config.yaml
n_layer: 12
n_kv_head: 1
init_std_qkv: 0.0277
lr: 0.00229
lr_head: 0.0229
decay_shape: "square"
Below are experts of layer 4 (counted from 0) of a mixture-of-experts language model. Rows are named router (the router's row for the expert), down (a neuron's output weights, with its number) and show model dimensions 0-255. Each number is 500 + 40 x the weight over its row's rms, rounded and kept within 0 to 999. Numbers have three digits each.
After each expert's rows: a language model's description of what the expert responds to; "comes before" lists some tokens at least twice as common just after its tokens as in all text. This comes from a sample of Wikipedia text that the model never trained on. Tokens count by the router's weight.

# expert 59
router:517575495502524579544508505523518478512527549524502421419502499540448489494448511445507532475547536511492465538523579449540484567486443482525548591403552524521490466427495473478510496522486459416467565548527561469510506442490505462489521507466455536548540408495514474547416509532524491523487517491540477503500523477470456501496433448500484510448481534527483445526555486494471427485501467565514523519479525547467417493468485602558550496559572555464504523470397480482509517427533517515535555505536535491488543478509438515490415558487508507510438470466477542503560504504450491504533473488491513483479449524494516556570478549516578494489444449524504507582523445460457493519537541504522481489429463566426545519471503613555472431455512541511452555532496501435512467475445495
down0:483545469495557489513554497533480496476506547490557493528450464525479468497514552494460497584535476446539520554483471420469535469456518453450504510508487492528503521523533525468520498476547471488480501556505523536501448470532547487520476493506540579453493500473462427483531571504577505412523496462557520463492467564572550427451530467531504496536541459506515472506469436448503461457561468549530466560578493504510537509453457539522514439498563442418479487447550519494505559497566483528614526501442475515485415525525463514448491580515495507515505500569492498462433455574550442512534541485505591522481544580556458510503535550475410457503452461448543529465503531490487473479496555439428572415546440403478569506491508436513532534444529480475534526501480517463489478494528552
down1:440478453441532451490476499493469474511482520447510492581561558562497442516524518573464505394535449531509417540489520540500507491497502540465445439522502492533492509490438442568426479362516492439504504475512468588532506530449515527428532542498481509491503498507487463412511458477488491485507476515391486477458476525434528519500496503493452490485526552490517499526493504523508494526496537472529507507514496545492521442486502481586517531462431536556488441510516471510519452504427486537523432452498534559548493562443526519578472431544567449505528517442532549465479507489483396540484465523561537495567457466419522551535550537551437569511493530558483395479551503462552486504479473489457595515479492459512464468484554539519509527567507487512506425515479466525450494528489567
What it handles: Family, church and royal nouns
comes before: " of", ",", " and", "'s", "y", "s"

# expert 44
router:563550529503407484523465489553474514538473560530493491487525464475490566434487481618526475540495558514497492480518474548526559499511500465496489544407527486489564555503455527513481478495519500504428493460507496502522473538496456470508529472474520568547527426528503477550394502458466446546483538495555491535463445414529475497554464507479501516493565518551420489433520502501519476486509518586446473492491506550507458501445444579477487468487535509542571489587524545416505536404508558488533511501444524463504543512538443447550490541498496491492399552588483456544534512541435483559472473502530435494524449458525532498496569553494477428503507452556489528480521440511506392450556534523504520530482552519452475503494454536517481525549484551506539610528517528493452527538511506
down0:499472519494538506555453551536491448493595512489492529563491462525529553484535544511520507548524501454585451503458566546483447471496468518547518493436485477518469510528504490490488564531512509454485484528558521570474519445503481467484563460519503509515459579551564531478406423478478539499538522448472448475552531489503457469497538505532500490499475472508432531493406565485491414504472425515506664491514451463600473497476527546418509470467520497532454500577537528500444510553500434537532509500518514537465478453472456473493428569531491439473502478455529467469502457517492527436466440507490490487493513468482470482406503564468500457566502505444542620480453512416524556566534531524472436497522453542476474465512589478476516491518545491455480503526514518487477431465478495
down1:481527510556484464505493509516563477529481503551488506549459476517468483481543445467459520479510421508435584423555483436511552483426509489499504473472547489530521502615515511480595467526471497454536549477454545551417425507494482479509536510558486483523502467530519491511543556494556514429475525416554518541499488563429528509409486573472550549523408488486485556524562536517494506573497512465478477471499500463544508501405480478493539500473541435557476478442462534473435534546483583503461471467497439563497405542485504515478515531480532520491490480446514501475513520468471476527489539441467528479534443554479524526480464506566476482560440505467480397526502469454453599502454500477526524480554516485443450535472468550583529531491519435579516477519506494493506459433498571
What it handles: Concrete and institutional nouns
comes before: " of", ".", ",", " in", " and", " to"

# expert 9
router:517540555495573522510564498552491464513513451487482561448507488456542458557551512437561565540517493515489540533418519540428539468485525539554495425567491497586471440541491536515474485479435452459475542488511511509485464437511448556554457554502444518483422490443483512512536527536478495497537536548431549558570533556543537578454543440462435512467497461427581488569562508483504542454585482475557477479549482523518450514537490509523576508499500546529522490476491536554563487563506502536517435512561533477504483497508474492447501491549520441521452538426511515452467506566518557529458416507510490538469471480439530527539461537495440587442513491519495506577508542440507541521536492521464508472533524524514505448550493494573467478517550529450566467507486453520529588484479464
down0:477472605516600509536487504518441498445544503503520540513525560488501498503474508467578541499523431562492545476467502423511492442489566416484485528512494503496486515478475457520399481467485462508517551490462505506531509446529498508500508467506523469468470498477532428412482530487464552461525548536541551515528542532457500540501440459512414505519505490433567431545529513550497593469567498521569459452517530542511488428528514458553441522540462527481565506462547404565598505550531440549526529511521534397440505489548520550483594547481454465510498484522516480492505554536461524446483514438458521485493491501507419534466522496506505501421545528531438527489491507418513533467512549406536482441569495473494460495595510504527478519530527562476469513493423484493494511545494498
down1:489451482506552570545510469555499488528498449493522463535499511544457471550526552495518493464484521501532454497424489551511485491433450476455522510478565533562472498477482479539523432608537524440474480562526521492445539509496542488514496438453466478540507602476523570437548590464467504472544528491504518510487462479469507512504488561538500492563532484487545462557480504505524522497452508568535471420512580414495438492530480483482569623413527603438510580498518577507497461504586561516477493450530517505478490464537554512433494509599453472545504515502472517441459477492515560479487440531466467464431490451463527518472548442484547473445455451440481496519580543451487472457417517516478517495505529519492541501476569511522525484494519533442457472432518521514431511507491515
What it handles: Prepositions in, on, at
comes before: " the", " a", " 18", " his", " 17", " November"

# expert 50
router:563444534545555485524440498504501477539578517496489541527498534477518527519429541459513468526443543512531509545459423548542558515517548519549491529471532406515471468494459498510461557483480525528441468481519518494456498528514475557521529502453482513495506437527515546432441511522496464529475521464555559579561561447548511528527540554452438525526562515472467479456440429526486443474516507574538501448469543457481495484496487519519542536423534422527534539512546464434451534468471557490478466552448555446567491507474496419496396558467496475508470561475515469502518473482474544412538393517542437433454559442506515433466558467547496445480513453527480517536534498542466554460467503524494554517493518546483498501443551482495475499585483544455514579514551509463521540577529480
down0:542433491533564460513502573444485453481493556500524438553479439554573460502469486536526468506473507502420551542451497537463571513519463511458529479536477547463502438535485535525508465578458460442482472502497574563535436477485501476518492524456538480542474567474441572567477498496506533561486516549494536466521485461518490516526535461492464403600562496492507484449484542439460530526469443475491442446541503511495353444477553482532529546502560535497502440470493468499486500492539459516476462468563456489483520487509587499510447519537506593465505502528466453495500502481525519494528401567567509507522508479458521512475558496454494499563563431501537642509538551510540474516453497504513512524499477553462441470537548533523473560530511549428515501488499473473466558528515529
down1:467546479474460520580408531477445470463526509525569456450468454456454526508550489444510517419539507536580444492594460505491506444537470477466537488489488471493528556449473517571480519566478507459466526455481487543468465525511462481500545504465443416593505511538498513522460539460534504392470556561510491475470462534476550505448459547410506519433498465499566511472562572492497512457499549536516487497492493537515503545448511457517493491496467481502480500535531469446477519476503474501484507468499496551537558516490549466469512444533449475455614456407485543570525492445537484521521505478423483493487449541534471520515462569492551438520551505446526397493517424509521539424484526509553408462480421531449502476476412485500475473515492461575538523465512513496545455473464475
What it handles: Biographical event verbs
comes before: " in", ".", " to", ",", " of", " on"

# expert 53
router:560422521523538481462443525545485459510518440518519485532529511515447502448552552461463534542510420460477512512528413536534511440495474552461490447512480488461503506461484523455433444547555506532528499460507570511535544520559566447530552525551460492474478536498553482463565491533553504404483472513488456489520480500532496484527523531468556473543494482476471562469561460521575484472528441463465496483490429476541540457592489419458426510518503551485464491453502496512432542521471442511508477480491454503452515540564473508514498478588456498433525546466583503495474480550525562522544516494569446534463609452499446602441494442451486545515456486479540520459500523484487572503503467530488597497473529512583450511501512435502463502556534493482498532511495378491462499512557481
down2:556458573459496524448464489455469569529461527521532450561502503483462487533524470520536532492445511485408548471545492476485456519482514522515472535487525464592583456468518469479470517539434565546516477568511471543531465526476467622522553458463556498610489477484476438542467516521512509516568490465505461524548528510446519455510485498454531518487450487485419523465492490509521532505573516468430492502526472488503480485532524501452473542509461570546485552529482524438468446427474569553476483458563524509532438503594467560490484509567429488532512443601454554498478526476457486479534524518447476439496502506446505541507580490554550491515476516491561433540476434533432501514518537551464509476444556432482512444511509561515522540560531506446520446569470501508481523526414537
down3:443532498554546474491527454492491515505507428472417476563500469513546547416496519544427520468549453501440462463540511497474449550469516497476557465429522506487476469489514450522534528483492481565554544506484603536501467514441534478503439456519495509465505450483465552471478444485526400492496480493525630525501528525524513492521566461523523541459530549502546529524529506477489576514527514496541449438478502544426517548536493461494472540515485486570438472483480566480515458488511530541458461545472513501429510415534491472577475431536481451534513483451525452419492505500505474478518616525471441439460490560542537518480487498392442420559443506480505496491476478489556467557499468510472490497460437422523496524496553553477529588465456524437507442481543450504519505494529563
What it handles: Table separators and punctuation
comes before: "\n", " ", "|", " -", " 1", " 0"

# expert 38
router:526422525488419507457541506442455528472488521487478496476455505504535440552474516463475508529495513500466503560459495451504538624470454465557504533493532446481508480466469480470457516535493537483471476490523553481507507493539538508553538484475469518434482470503487504453495582511580464458508545545522496456529542449540526515470476594523470532457505519454415460381518506532514529486488481523456499404483475428533456549509523537497506508513561443533491476612505505455555518436549497478430568468562514495415420470537495543517445577514535538456499539551473540489571472518523527452456418471522479508437505536489508504502495474495563527536492492524525493415520502505428563491412542582498445573480496561481508531508501522558560464569572438501454514469507497437505468522472500
down0:443550450499580499580471505512512489492462537441468547542498506533495575439540487519482499503545543505565507450540555458496533506481552617463538446480489531510516512495595465516536470446521527466512493545461481570546527463496468443509487526581462542548480464494464501470489439473454528549459464461496445533505494464464479446492557436470465499527521482492579479486509450521552513474543459484496523541526503540488570430452470512464518466454467562477495421444495489449400502490490520461543481551570474452564507525474604510486613492460455484580528484539554512517515482531465427555580523460545540475485463428517509495538534499471461449473459481479526560507565459503496459561553444502527507464517464461477491480536496464484443592527494477448473460507548560545462513547495458
down1:538547548484516533473551425491531560525490549515425522477490571476469480497458568504443504453490504523511482514558494483558484467502482544504481524470519498469597514472482524470462541419497461523584510504523485458528421480604508511528475491547456524493506422528459527505430495574456447558492439514460555428481490476500476477426507539472560444507526448440463417587479492501509527561507553465428463584487567497477528553518510474511456554541541472475505479436537536467504480496505449535471525570620457503490543594435515510481525524445473468492519537445476482457515576497494526544469572576490500436550470453487489536476571523430543489492468536557531496464441518514507546519523512471468459479486517516538485459476465494439514458451506471437585506475506519480455509518568500
What it handles: Music and film vocabulary
comes before: " of", ",", " in", " by", "==", " and"

# expert 34
router:504508454503480487463543492564577453504534451444540490492505544561468540506452502498457516520459540531458474462406474482486451431563419470525507461551537461453476463431565551533454444573476536520567505564540520553430520468501518487506430501507528417489535537446440456465559518564521555550544477523526510456467425556429470447464547532447515519529526437471513540510515548543552550478456506491478464450460434405559539459572537444498512466521505476496476463503460566450546526466490468490564444468445473510542507510537535527530496552453444541475523474450448456487461522565524509559453520548486462489477505522497437529482555501492487516499546533447553533555547453450517483540502457436485477428432434522554452491515524485445517490498491487508559457506537550502462518506543485
down0:441498431448472479519572476529476494589565502483527479494500557500574442522430549497528488532530537511507511521565462395513495576514505514481523506476454502537489526484498555492489572526434406495523536497460463461470546483537452537531431452430425487486537344463553504509485507477495461427495464536537482424508482518485537505565480496494461503469509518586470445503465495439484432492513461462506483572532556493483514488457491531537533589532500537452532463521530455474488416491533493492496535454512518495524499576468417490448499535542536525477497512536471471467487509475531522447481500556538410521484562544518365482559547519461553499517522444518481474547559494463454465480505566504548502471505549494472454523553499503512523566479502479490493514443422513577510468511480525
down1:514449538492443483518521512473499503537518505514486500500557463506566477507487555447519467407440457555440498480487530482449539526466543529457563519489433554559507526575468464514492512515499575482453569525509513423527502606504480519432483535529465567492445567494452462474547512462559451469535507510586508544532507506549532509526379501498411488489480487518564499546516445487478476522460478479580514508586438498493539513481493429488535507448491533476538498499457571513520490500546515490551555529521508519489458554463460457547572458512507480574485507567464510477455496474533460496483492506477478456523503445500547511508490533460549533573493435562453506454565513484515571554510539523495514468517453443427603499513523531466509501418427472451415462486474414479536544469440463
What it handles: Line breaks
comes before: "|", "-", "\n", "==", "===", "The"